Experts of a small language model: 10 layers.
Below are experts of layer 3 (counted from 0) of a mixture-of-experts language model. Rows are named gate (a neuron's input weights, with its number), up (a neuron's input weights, with its number) and show model dimensions 384-511. Each number is 500 + 40 x the weight over its row's rms, rounded and kept within 0 to 999. Numbers have three digits each.
Before each expert's rows: a language model's description of what the expert responds to. This comes from a sample of Wikipedia text that the model never trained on.

# expert 44
Description: Career action verbs. Verbs like made, played, released, produced after he, she or was in biographies, and prepositions in, of, for that follow verbs.
gate0:506490523534485441451548460525549489540459535557572507495516529501441452535498513499542526490472518539442473474551546468445520518493473496480482560451473453486532523523484499567501499521484368525511528498532560485428434516428514520541483525522434529468518420554453450450517475540537464392506461504487524464454452515492527434506454570464495492476439423526445453502510490472430485464508
up0:503512555445499569510494531434459446498532504568472479552509519522520476529472455531443469555491518495575525529491498566509510463475481502510595506518513437500498512445564452469453494461478612496440497573523467513562505536496518525449486467508495512533415505452491501540537479524507486521509458482439471526587574475496484493500477460505557488554515605477492565483525562470516494518513
gate1:498523528483529553560489554416457506483484507592458534463475490568432523524511480543494580542502508422506561530581521511484403483471526489444444455469532479454483527445463502513482496519445495475511493479532524528523497540469556372504541468530475561560420487447468437544551480465463460450508532529539543505467611515500494503564431511507450458550491506410463544490563506404471545492497
up1:476516515430569556616434512474516510528542489585510450470517481463481539513472461529534495549549461449541513529530437463420482485467529531486484459458503492476521534469537459489392486503411532470480512532581521478571458573510481475488476430462481599533506541440563512529512504533435505504497552535520527553493512549475537544520488504514504538474488558479522504463530499489510521524492
gate2:463503527574525477536433469463532471538470471510515470416515518437472520459569452424460493480512492580512515506491485555484474515512511497497462501512582561484553533457486487506509534481425479500499563487505486514475548489529408540481490494447446490558457445474583519530519426571441456512466534505546509506458467480523485527492560469508498461477534525445471458444526460521514571498533
up2:523466543435498502601559463428526460483517443585431535472469518571415507477502466486434499504467480479539524505509545614489497485475560524460508505493475500429484539511515447534471502538507563447454521511505477439461567489505543469484477482483543544502461491498486552489468485539361581527513550488514571537524513504504492508430492513472466461519479482534503559516473458494445479506499
gate3:508498484509518501463479487415553413508540447506539518554505444487485531523487491547488537454556492575414529583495554527473413546478496543454504502500442458523499458503473456516440528528482521530505493491496564528528512497500520536485588461496485548415490534463516473486439484476461489500549560509542556532505476500537544523486496472417455510527447473530478514476488431514489585380426
up3:521520530481468563528523511526495556507443546471447448547491492496598514519497565468520522464507477514510466488501505486518523446493444525503437485473470513523445530478461530391539445454565480488612488476472552433427469563444485502549500487528498486529495489493483561431511504474544529492466423508429527511542467604531471507552487510446496497441499498560594509553531627478526466546575
gate4:550488465438505472450521577508483551479490502469463547485453451470460509495512570521473480518527502499494448478539590516474538466467518434534517463508438483568559487437447539551553548525538446507475480478466565521441423500463495406539517538460422470485483565482512511528415456470505556467518509548570518500493463555505518484471559491525489473485508483488528543488508461441493521493588
up4:505520532479421538530535512457472555476539441500512461497514534508505554497560566484485523611533532403538443513486529490484539370476450431517482491555403492461514528514508430457467475520522505505535534534522494525507477549456515452482445433497445502515451551480523470515480534538497479462459486516546445494527509555500499517468513489494473488557458486556517570484455555501512561397563
gate5:484487529479470539490522517471482457506539541527491535503491468521489529525491507489458466457478491483537567472518507538511482525473490524505480488584458529567542523465528496553512505437481480443528510564530528529527491499489449510507553529527467499546451438435571480585448533456493438476452517539545478458469493512579492487450462520582427532529488508501522493448525541506532494462461
up5:519464518503526513516466525588526589527432417440526448522474530475511507463501490502566567557497513527492489501503469482470488482491471461565485523463490466439453479491483520438533443546484489534489472480450457487451534508520484437503483524462496433464609562571442495453539507509557545534493448489392523524564477459485526547543494434436507469530492531543478484573521493522514542576585

# expert 48
Description: Latin taxonomic fragments. Word pieces inside Latin genus and species names and suffixes like -us, -is, -ensis, in taxonomy lists and species descriptions.
gate0:437543451511538509545519452504426484562573500536511471531510413439506569457501518519502491601391535532543526494483499466473555501473504515522455492501534521496486574417496467520532485510542487590426484456425487543538463545427474507429550559527461523521478395490415540576565538463506512472460535512417483557494460432423472511536524496530517469526496515489475517534578546495459556478459
up0:442521463498529482538524488508474564549522500559510526510512475458583513486571533605519513545384444516498528571464541476506457446530430493525520486505582457503490540464404481524534462474497506485431536512478488551546509565447481438466529471556539576540515498491447523579513513523495521492449573489502473613500434527458502520507512517522498483554495528463482470488509522514520592477521
gate1:483504518465489481467502486476479467534473435512535538567531527499524475412591493528489449518491551569521548555353505489477498495506480472509530542471532556550469509536516486563438536443549526449495563516485485525441558541506578480564524509570557577525476469482474517495526497523497499449513480429516493422533510530545516468462541448499449542492472561523507436464493475581482525489487
up1:483498547518481520465509559514477572471482505496509433514473565517467436526469525514503447532482481542490536497430472519450518403527541495564538533517529552473518407496492482458484451468498516482499545592474461443553484518491507472555440394545488577519458514521567574539506506456527444550485487504410481537431464469478469515457421461492542453523460480488525506585478448450520507504551
gate2:422536501468445470511470559424490520541466440458502495487503498451487422516476500576496523436501535468517449478466536539518461537506495415393546514520501479564502471522496535529537537490470467423519515479504571441565414515494541458501489498455498492498441452502503454483547477472494548535612500547503524518484507536458599533536489469516517572544466477462412423506470521519457508486517
up2:544509554472549484480536482519503576508541550543502522540445485541490496524461495456471500505445527547519685515591511469506572517442476595467448431440535556528499504509530466435461481487536505469556508410461473507447561512426512541467488513510492455501475426541510587480479517510490518443522517456455502477543577456563466471472505401478535431537501447441546516534499494512539502474524
gate3:472544566436500411445421515412535476485506529514430544429420572449507536473456497544491504432457461536489500512517517517471515564466521481481495427533426435489479510435440445434475458513502519536550531493489526514516455489574504590468454443507512456462513497442445511527542544504489547464493429498603433523474545497453463467564509566538445445448484518501525461520488478507574528471493
up3:479450470542457451564523518470554568492501479511466508553496494537576476551479436642503533429585507527581485470492484562437465453491455465477518480522539476485502523565530538482461518515546506528451534486443485502494549528510507566491503486446512491566466571503518506444498484458505548458480541487497452529553494498472504503457541543479523485452491524427520526421534546473537564528534
gate4:470501486499509541415472513516452477531516454495465473546490457481488487448480520532402574461543520561461511489515534512574497536532532467525523444511488500520506471485607547592447501467462436395466503526496499537531532495413541517513487511508472500480466506448511510475577501491557509405496514479536463509549486498509478451536523458474499485502480455517441580493470538438462578483526
up4:518490508446411483550525559516604515534510484492470538499464522499481512484527504485489476518437487573535525440489450555483474453514492478504453487602549482493457578530551485542461557491479486485401430487413564456437509494492505449521514425492546512513520502456514582488454448517526519586502490472480509518496488498549500542454547544456528536422503498466440453596549453462512511475496
gate5:455413467451542566481520539581505566554512471535496480514456429582505518454544514510469571518528559525498555484480450503474488503532548476545489447480534531574440526546523421597459472441456547443531504581388490465534479519473496495506460517558507506485513581559541564476514543555431464440526474532463487520491518490494514486501530551550522506470520568453402534542547481507492487508521
up5:496535556518480501506430472416556479476502532504483569451453560441500478554454466456496425456520491457526516535420528555477509594519450524497499477491448498509537490556469541453445543570544457506508472514501564513478518486489536564500478528500518539430464460470482470524513523464513475535490488522558481550560511502494498482530471501502513504438475495484557510544481491590491520477408

# expert 5
Description: Relational prepositions, narrative. Prepositions like of, at, against, about, after, especially after all/most/part, plus defeat verbs (defeated, lost) in plot and sports narratives.
gate0:556528506442504549534508520503531481477506518553499555487412563552378503483573579500437480529499479498516472467483609511537510467512480537479479471552546468458543476542496457512541451506524454509493443527491447502504453552499467472467491480456567468447513564538460514579496420436414477459522511420533509483504489482397481528489515451444573471544433476505571408516458480483509586554519
up0:517541437508529515548450486573504477495413520536530487495542488538532479474432522454453441555476502498453551488505565464487481404492551592489469489460469471542521477549472451505485472438493432468540505456481535495497478455527434472493496561479467476529549500506498502510506529452551450428535520525430476486467556531533596527543478447444462548512421467469534530523562500537598518488498
gate1:516550515540453480482531574488487553523471484513574526522523487539465525511559546477503452494481517571408516467597520533587501499529506595542496504394498554528582529541517473496518478559452401446509446532525507492473485477423499544531533494442482594478537547552480474527443497525511453431544499542480479488574459514491538438450491499485457442509510483462502519490539502394519483599461
up1:498502510431496590496433466517570454511484525555477427491526528491484469476491480523420531558496495440600465527481464470476472479433446498473510427493470420479444421481446528492515518508492551540459516489534520501462485521464514454523480504530514461535513500491475496505453524504505573521446498469445443490457491570577557494527523571539495526517563483506513566466526547517515481520531
gate2:504482544513576525534443511418515476454435475549504493481525557556430543538467497498521468488465475546504492580494549532441496437497542483430564470388558447505461503538566482549478471569447540513499449561496502549527577477521531531520543478547488475433484496530571531465532477485580463528485404496536503530410589530481493520463502478410514449518552515542484501471491473421521530457532
up2:565535482509499471518482472452433553539470489548476528451463509475501471548418543454573487518497432515495602497493565503459540453471534474563512453390480499472526448484480489548497493466441553471507488479501470520510535510516490450472518523544501544481505510511461498476612493435511513526497546554526550472485551501435513514431459495454638532469451457541475500451558494479482569459556
gate3:498490467522494548439475597530524606474451540524480484448505500488497510546508571528494477486505496495546442503532547521513513512486457448504479467383427496523416438484468499445474471493529520511582480457513487460490473510447529549485458515531524486466527561478514427597470544489501493580463529484524511531519532481551485529405488517483502444429543506498533582552470536572458517489487
up3:513590495494486484509514467595442444523504491515521503425512515427473482549517545557473499504554503526412555427518477522401460484523516483507527458535517489433557519532511489451505543426418492470485514511513483533553423548482459482513500509505502537522504447514464507477494509571533500397473497461453514499517539527483492435468537501547517452510465460513456408458503463513441470525490
gate4:551541501529521581449497625496487503428477506520413521494530549438466468521526534456528467543554535537503422491505538466422523546548449448510492499561492476518529510500517508555479458497474511524543510498576452433513485470531510509493517545458559462440434531569498529520538499505491470500537492533515475454539505497444462513421540518480488432493495489430539518446514470494490509542561
up4:540578510581446551507424555453423532498514516519464571458465540553548495491523461485528475512473470503526551533521491453535474523505464498525426498562503421419489521470522535536556521458475512531549509446562436517567515492493461447428454481505541471540484494489513496484537507484523493452516427537500517543552530483516481482543552437445507461523586422551543512456477525516494546495550
gate5:433542522521526513598530505479545471491473478464481465484440498501539459480429417514497494509465532493487499477528507491541465494518544577573483502512518514472468480586555510406470558510486493525488484460486494499543538483548525486514414529561491569505506450428502452488514556533550512481391488435492475521542489521472496513523521501524532528494501490549505552573552519467489583430492
up5:466485535502480458515570453444509481475474501506502506509492530551544547521444394469510543472494459491520486496510494455486444514505529530529549518506501508490442443548491490472471521495440586506559501466442501492520525481512479547476422571535545565513496456416508453490515525458544451488456491489500488534489449543501467488601443551520477585538523492556487560532569504492482511464485

# expert 52
Description: Spaces in tables. Bare space tokens in table cells before numbers, spaces and parentheses in lists, and byte pieces of non-Latin scripts.
gate0:395475527552505507549524529536460484520468472520455478475562440493519489464503496486486490464526552574513533528534555564452560439447455463525479535520504462473470535495514511530517466433539470432454545555484554434490496514505547485434527434486542474527548600533540527497493483452492526489456572531447536492500501501490478519471517510465481447485455469501505454487527529511594529511476
up0:605480473480433521530492500494499539483572551459506534530478561551499429485494556516476442519472485514542495414445465454510473485509537485543536490480581515527466452527526486533544503521463521593500500534488504507498436526470498470513479515539508520508465452512536516524548500518497507516562423510506509530513424513524553508507526475529553538469504507508493546534421501487425464464565
gate1:520470491509513488578533459537470527501543516490483533514506474424532581536456523492506489532550513460434492488561455468497461502515500526506452431542488494436532525453519467494444519514466458441526560405546440577454419468456518509433512508520485451513522462523475453465535482532503478500487551499475481583526498479474496551503447513433507458484527506574480599482506499476520422463513
up1:549480516483517550513475518481487465475527417565504517550554502483538487572460561438516529508474464529493464545541479527433524500426546510568596381536468491525493491491542459549398450517471536438563513488466542491503526497496498582534447444532506483513510483520600499542527426545518434497520478483436536495536512612468498604489494465512496516482500467469506467476462512430519579502543
gate2:522546475526502548458414493474485486467545408510493502475487530495498505457489493463529556461525472531561576456536491515528507509550483487476476478499525532516509474511505520546544461445488521442542430516498497452542487532511494501531451556541504443463468496526507484533521471452573399490516472488494557433511564528492530550512455483497566532551436451501498444477522463422433568424449
up2:394543443570554504462572528508511493489484440554493506397504478487507479499559523496466440509484525538469517569495482547478559507522441504470509487488486527503533465476489532467503523481455454457445521473462520567485470558562445430571553458525474496517467475485438477441500528512591497487553506437465531504485435506496395520420567564571521597407512493534494539482495514532525480597523
gate3:511471448559545523457528561513452580487429438466453525540522479552534503575541462509532487397568541503477468522539493492492562525511561513486472467441523424439516484514536457503513554464492536490582523434470493445476471525514516544524540511455478468547485591463501531481436483441486444503486511487461496509470464558460466481466566476503525544546465466503490478540514517487545528425437
up3:519491461400488549534462486519476513521478429491464524549472478560561434522494480526474547513475510502486494470556601518504472463466540491529493492550513475485503506515486443409493483493540467490505422518484430490415463530471485491451528515514516575435562563469534485529463523478372509492449495500470473513486480476491553580458495471528523446480482562503564496576521476559531499500553
gate4:462455477588521529520448491474567478393502502491493452579500414462452464492558575566408434465555480506489475491478506557504560460459516517515451454470475532478524522558542504536516523550523466513510507509501416437442497495609532528546523439477547501562454555569512548522520501506434574460509533572456432522505492489502522461513493511494477497472473507555488490539487562515452535506460
up4:524526452526575538563492532486538525435521515554429497494517476446480502492507567488494477557543485493477457534493501468509496469420588430460449434474554454462495548502528462499530449552463509505546445465505473533518504550472473560516525486538504437555541522539481469488506404477606564530496515476487414506500484523528473506515490507472562465536523513524512453548466476488525522465431
gate5:450544434476507479509601472580514495516536529459535487574521396511483473498491457480515497517457602543512475522493464538464482482542422421504458570494498503527510475523457547458494543547470518512507463481385443509552515441509435491522526519492491493479489551516500497492418498468512577483480492529491506498552480516554493547483486481528532411480494446538470491490503472501459465510425
up5:538473545513481515473415482460495508505472430562521495471497570503511486490518547527512495454478398467458525452500541446529539531481546574495533433469497469498507571510542523513498489473513469515457470512611544448533483527509553472513475543528463511507523451510486421533540496554489391449530485484507519509433547459429490480469520469477512558542526541440508518550482484509543566501551

# expert 20
Description: Space before numbers or quotes. Bare space tokens before numbers, plus opening quote marks, currency signs and opening parentheses, as in opened 28, $, ("terrorists".
gate0:537472470509487526476483543557466507532534446523477519426547514512510572520464471455473530523518478529550479467553583485469491478536503448519410527461410474472470493475535545490506495470472441497574502453456520491513435514466539547479474514418444459481445526451464526451511481460540520462494506501414531465559466610518435574521570468501456497465514455608489480485485513445450557425476
up0:501477436445515503552487439511486507539499568493515485566515495542514509486514442487469490605431460512454590508528553479529574518566513493499464467547463534531467551510463509490591445524535527459531509494475460477483479499529492546471530490523488440450477509536456500390566522421489513538496497523496545436475517438521471542597485486478551530470459404527505480472505524473430559419479
gate1:485518473466485508483514529519466477455516508491497435540492441508448491527424502501486524472451494536493541522479540471551488488462482550452462465480518534494446560554498456541466511469525538523515501446501506527508502532536449492433522466442478517497491491552534453478494512466523565497555437482534460469482553518555454560525491479518487504446479469432575512471508440530464490496580
up1:442453464463471557453466549497490528474501458562527512557558486491467446507510529507461467509447515477531506464478549530480523469468456562474443386481497496488405501470539464573449473454518575462535506529487490502563529519567510511452562530546516513501499499507540500488510486447558564518537399426483483533523517537503506485480480515521477456473471527504529482433464439502490517528538
gate2:497487521462440482531520600477496500542534530479484542460502541518526516571532451520554495514511441465558500485452442445513426447555447483591555448513558500445449511534460515518545479469532523471460535508504478452502448469486568498397444533484485494562473464435491535535459462493463510532485573466503539474525558510477503558503594511547443526459559514439541523454447465491511485514476
up2:422525441530452455493587608431562538549466484456497478468507560530517517563587499490536484446514528490481491453479407510491469475506505467526494461450474524503505486533458557548500468492474559471461494491542435522538442489527583443443572532439454536551502473505438532505525470497486535578493552487513472505539547513455534490496567556505460549492544503498555516454505514460485466430473
gate3:451495415558506439460490460513489490522522448531553440484519521552470548402553480425553551543501500511594424434554497546516493519547486490485504488476512507503532528476473502471485549506462472516531513475486426518549553501472487460521441541480427549540490457481482458486554528559539519517519496485448482470512537573457447476513583564575454514439516457551481536502574552471545528485513
up3:530503500431554586495455429525537514528567427566464485509447449522459454486496446492511503453447481433460554571537485476557502497533455485444519443459502524464472556451484469457561489519474467494518538500511566450507502546578464463445556538512424500477500503499477564451540511572486489464535510522547491548424513433526525541540453492457616450510501495491548477472542474516445489555450
gate4:529490407447472561480510499481512537526535538487519464524471535534527417496472504515522454489497475447488484530560481501497516433562499531512573528568537443448470476467471504464449504478510428532497561442496546477487457480523575424451540448441470553505533549495405546513479511555510463454510457484524514427516588574503443534502514488459511519460451557496497510466555578563498407554405
up4:519472451490517493484578539502435585556486507464474558515523538496447529475485466523592549528532491440502483529497536540469500480537530498456509503446516425447625483446536524523440462517481481507517565459554568518477526455483577518497561524475487514528559495426463476523476465560496510487453512476499497550525503493408473517448511460465484438506497482452607444502562545559505446521512
gate5:586549544483481505467521538465499465561527509459541516485474556506523570523478490485554541528524472485512563499537514499515550473476519526517501480551552503557520525478520564478535459568600424473488483574469500485488453486451479464441537446476545518512421453490557517530495538476545554532475465496459474493573514577538486521539530536563525545455586499525492495502508496533456460559476
up5:537605533456489511441513526455527435563516506440509532531445553516501510538494483558518460531493537548431590555502525506535528473463532503452493489516435478541514488461458543528515495517596426521583505563476477502487507481482438434497570503547499613481426477496497479503480538457590529488503466496453482502554506571573535511465485532569514546464516496555530532514527470499461473560496

# expert 0
Description: Table cell pipes. Pipe separators between cells in wiki tables of sports results, elections and rosters, often before country codes like USA, GBR, AUS.
gate0:477517511514567590511481471528472467467482471474520523501486515512524444467503448544488516486419568562464506517581439467427483477534433446531519461539547484551490463511490507444446564445546459460474453524574484527491527544410504399419509482447543476554513544565495539516435480488506565482459512528473493459548495540488511509445551519496519523527467566486485440479478605592450465474511
up0:422485534442514521534490542569469485485451529431552486508515514544500481454551528530537501480475583577472527511543450489380457537564435489522374507493556514455514474517541570490515500411499443485394493466508442553590561507401484441470477565487455531503536562571402559481431416447552529512517510490480457468565466465487525480491496421441509454556472531503463500529491519553471500466501
gate1:474476569468527490479575575524428498577559430543551454532456504461470458525544418496508470528446570547495495505521513584561581506613480523469424502520496521489505522460469512533480499478452513519543503495504475498561467540502494449559540513500524556521542436461497581471556459471503540460474534558518496556511523454522510493500532517527547586562562472480512486449504534495522491529429
up1:470501518490537484463563569483459497552578473513519442541471444510542453492540402501538471558483555547464501485500486569561544544545512495518415508530515557494484503517487545512507545473451531462571510465474480526543487530515529414587523456517487548521479452485527501508575504483497546493455493510494471532458493467512470511556538551544548562555542466461467464454442535469542509509473
gate2:425504491445491517525503458490467441501418476407468462522450521472485512487488537478549523479563503535497483522501489558494496467511494476480543521472474528515443516495435537475482531491541484521533554509591466476458529481461444502577517403540528510494496503553498431515495486508510570475482496462519454534499476544544506491499468538495472486459414574539519469535506555480526473527453
up2:485422453489546476486522525541447462527477391476469436516465524508524539441456505513523564468578473440489466433512477548594524467492571499472509471456501508484434542464479520492514472447466464511531558491589476478452486522526522498565526441574528574512530472485516410497555510496462494520517446510536503472459451522520466500476473534567465489524473528520474527522519541467579487532457
gate3:475483500505507546441457508454579501418436489488548492574499571428462590480512459425563519540532477522548498519463527497493568504482549540474479500528539493553530441516510491418473537486433532541478590484537498466488471630495472477517447470463411491479502483604551514503497499565552535541493507487544417501495479512486557494458461522473469497530428535518518500384488594493456457591607
up3:460490506508534462532547501446419541575572443544510503471552445533556542423460511521473486487505490434504519555502471478513451500547498519447554530503493444448469569421469436470539458555545524475496446530507538542500536469506510537507543414501499548478531453504437454516543499509463437492449545504433562520433527532556519485502533452502578541502609419501446517503516450517476532504509
gate4:486491426515441515525531428460518529518528517529454477539470525469525446483476470534495478505482466517492511562566483527523495404584429565469521538482419480480490494506497488462580499493441515434532499522430456507497526429487525461433516513534529385490421501529485388522492534441508536497469592488506584584535483533520533581478507472546526500488486462504555555535484493446528458469495
up4:435512521508468553491437485481471512567488491552419456504503539430509483525455511525475518539532518466571509480477479478498515519523439548462522496496473510538471518494470457556551544488472521492485491539551521540556495541477496461528498558494524474537494534497494451479459554452491562583459527497494615520512520501501512534465523471501488515587427477522434545529471534473559522458488
gate5:488481496528491498562478540458500457521522454493482502510470465522471512491475505535440551476528503497423502482480490480518504412494533418396482472451448561446508487555459517592573553529427555560544482494510523498508504495530557536503500414490463521467541526573481535496416536486530409494499571483509508504424510493571506507480466521510528470482495544493472471476486472521508525504558
up5:505566555537498468503499550471491447553477513432552529543521569502509467519472514544530465473523554480466514506482671471469467596496496560502525520483475524521474445473512422448532490402568489449515487573493542522480473452464458511472497523535484416492376495411462543532557516529473538525550478421472522524519503461442433481531545514512501505501461538416544555512554514478419480500475

# expert 10
Description: Scientific and chemical notation. Tokens inside taxonomy boxes, chemical identifiers, gene names and math formulas, such as Species:, 1H-indol, M(i,j), ensis.
gate0:474495554526443533468506501503513514452495479575424561455475496604522495525508503544537567552553469524497470566524482499438509490520485506446444542522498507493485421490463412544515570460393423494529510555412464476422500505529539586514504499529518526495526535475492471512579453531479538549487547538475546537453545530506465499513493490529504556440502451543486562500490527440466556508529
up0:542500524498508574508480591484530486583482498501442520426487509502557571602480529521537468505500527495432469488560487481553549477524486554523525536433469550532606583599459509493540482502506465507532527515502580501476479466540525525449492485509538490519545501442455502541496525534499541498494465476450474470545432545455530554550485455404464504487495514509510543497503600538470478518549
gate1:503538472512449533484501451515499456517538546482464543424530501478503467425493507495445451521451535521514445467515535528494564494489509548538504466506471461457533432514557513446445456500498496485509506429535467498562448546508470454606538559484555481428472507554547521532496535549497436407507487514525468574577481546495441577508512412586432536497557526457480425526413537546506505440451
up1:505504445470511565485505483562535470474546496510468491441466481476439482422603480399484469505480541500505498458524524453522503459450530499536438405454490432508539493542557485435474513447479544476451529470522548481566512524515536453609571448526464525501508468509543586478505534517510447409524467486497599555587505467565432581544532495535501483458536534508495410498476555504513557511425
gate2:463473487503537485471496551536489501463524468558524536467459502474431488462481485577482454485484497545526502470457475489521495535463507488514459548526549443545505424401568485498479516466441453528498483483530397432492493576407562500483492505449583396503487535505448510516528505556524592409542501514557506434474524517490506508467479517502460537475415537504415504514519501453450524494474
up2:487500514517508507469547495440505537522560484558503462499501490544514577521583501533626494549491453435552514502574464466437412485493497494468485561553516517488489515484512559489487477497553456529506536509528502486456521460500476530462447499473470529505519478574511441471479444461522504509600409475527619408502556526546533513543508513440510467461504469551448582528506471491538482474534
gate3:544573512488570541566506526517553560428469507502476496461439514451488481486532450460472473489480485454460507488446578511487460511554463497481483422540408470498463531547508435458535496480431489481573483505512509524556502477581525526547550457464547504421504499544505476504505510479500480448557481491508451492550488484510483491473544441493523449547468411553507524537415467537480543500478
up3:504391424520433487432487509537493468535468505474509450513535484533552523518449541505518500474482478535543474488482466516519543456450556508497491522460556502512526477462496550511481506525510514501422527515521480482449468458444523519460497561514450448581533568473533485484475454474523514479476559526481502465434527502515567495560451592486458547413498575518476466493518548486531539508528
gate4:472490487446540482519497533470492446532508519494528479428454490444541476481601547532481563473520556465476526525483413490546531522492526464488559537466473577503481403555408563536419517510537547437508518500527467525448455490483519589464497447546530483515491561485478524527486523486522527545456425478523430476547481483510589477467444495509481481482514445523396522477554543452472439537498
up4:473526518458561477486478459467564485446500530449458423512432421468468530544532580496506579546521492467541485497494508535529490591476507480505495471440423513559521509550495526465458514596510511511511527547475557501491539519498511541553475487544498553475493579514553456523525507453489565508502458436467485491563543484506527490483507490488510376494502468565524562558441528393508480518479
gate5:495483511502505452513564526455515490466514412624549541526506467573528455547542508549527517482481515402463499502488486473458477480528529577466510521504515460527518527512551483466453479495608513524558505515498495448483377395486514499501478574512521502534493512498470535425497441461507513530579539509486592496465442550463546515482490390522540515539511497489433524516486431506474477537525
up5:493504523515489548558478466543486532516508596432447433458436540466475566491423515454506464551513451561513582495516475501494599500501536491551474520512480498439453453493492493491582504514440486461477504525426521541511582634546484511537500468461486505468510450572478470629522518486508446507441468521499418527563527485475457504491477550487507451480547494572545475540465597528551454489468

# expert 43
Description: Articles and prepositions. Function words, mostly "the", "of", "for", "that", plus sentence-initial "The" and list dashes starting infobox lines.
gate0:461523458476458557485456588501427460484456468409472451535493483454531551521468487498451515473468486469506543474442496437453461485484447515515453481569459564512514525525469551461506504503444477495432436625543506462558469462544514537524482502486447491486542476434443508445572436496507481428550496516538529496480517523491553529519536467506601518493528551558458461573441539529541535478519
up0:508423484581464465469443529449519457502511402455581491468532520413531489551510493525512495490502480503473525468509501544517494503482516541555490507517560483535489449503459490485489483553429488502458523510485547531520514546428460474506477413446482505507537552463512506438469454517455480592488461538533426499543493545497468493503483525493487454480506425498499571430553433514562558518470
gate1:537537499493515435453468550492499451474434463469540439602467492487480457529537568558486525483598513464479485513527509499512505537588526578508530457488481478547428514475528529376504511556530467473401518463473543443507447464480543497529458525539541489513514452521461523500476505471420505436382486467526501491447544471433456507480438496532509516531493478553497510524489476492501445503456
up1:433483403553469508570501530513489508494501544492485508510593539462496509524488521504595484524520483570506515492547549478518439543567528548447491432515497440539482454398511523440584481468544490459515471491442513509470572496587495461519508510474486441510455539551411570527525440552500500490524560529440565422543530522523556511469573430476599477474474485501478475450446507495499487445498
gate2:502469556498516533519490529540529499468421475486430502428488539434517512533549503466512417467513487488463527542418602493495538517434487462499518478537467444535483423457471522482510435510569453538539478526445558449575492528503413480479549543533433504544435454519445421463544529489478491464523463408525474419509512476548548496546465481506530472518459502474574512469506439474497459463514
up2:551485510424469508479552480570466516492517450529569562531525482433521457522469459558444538526444532532504506459521463477507489491564495494554591479499537506487510528626525495525444508555518494440515543538500515534420504584426531440490477451472507436465548531557484514496454480472515403491472492464496500503473509515467497494434516490495481524502458499448387441563537475477497532481582
gate3:460477445509553522510488482425513553504534478521495506633539515405499474455513515447529493483494508482406489576496439492463511503556527471499564507521519542502437543490496531568514469535485518467444530508496535482405499504502544469523509509551452512513522466428520511505529510538468481494497517472393481482475568537518491493492480546535470452549537532546503471537529583529520399518449
up3:556499509517513532487529455475518476473536473534534456548467530533478476501491517485484460451515509549554500478484558538485567487504518535447453453444468457520574535535450499458505475528571495503507484503509474521489533545512541506517502599497442494485567455503530486496454477522548528555473464498500533420431437513501496461510411575495500516553424523539540496431501473490533548615451
gate4:527457536470502535528427529480514491500500591468529420525578528452474487510545511536483528429469541456537498537543458485494528501464499524505513495428447480427494526495549496480515453576500557581528532536545477468575484469518518531463550474467513488520493559597584529525488542487484477462431481413554512456542552546489508546546474510529597450508523488526547497512468491540531426512496
up4:473469457513471472483514440570471506624513461528495472480445469543523472518441419515462477508506475519442469435432461495464576603504523539520564496593565563508490534498409514542478537531443494467494526473490556467471419449476462496550501474442525496528508554474417459493547503584463472478525503497510530506442472493504479460492517536472446475495512564454468552553540543480534509519440
gate5:512580563490510542501533549522528482565452547461572561476499557523482498423495425522562569498485553446492460550373524454485468428504446448438469524487506468556440482563490489500449519528468479520571514534465574503577565525484449487504550516490466573551510458477509450542513454480499510597511425534541540482512498497532538493483472549531509529466428465463485531516491444467457576532527
up5:524527505499489518501537540516525502510529474562479440524455514513427510541522534523450503488534489554466431448553548500464459454456518555498493474456460546495504543550496486478536483461467519496509475489522536518558439462501516489497542552459464582508488510519541434504435515466534498463504505464532563451578501498500440540478536556457476472525421493526452530535595465510470524466519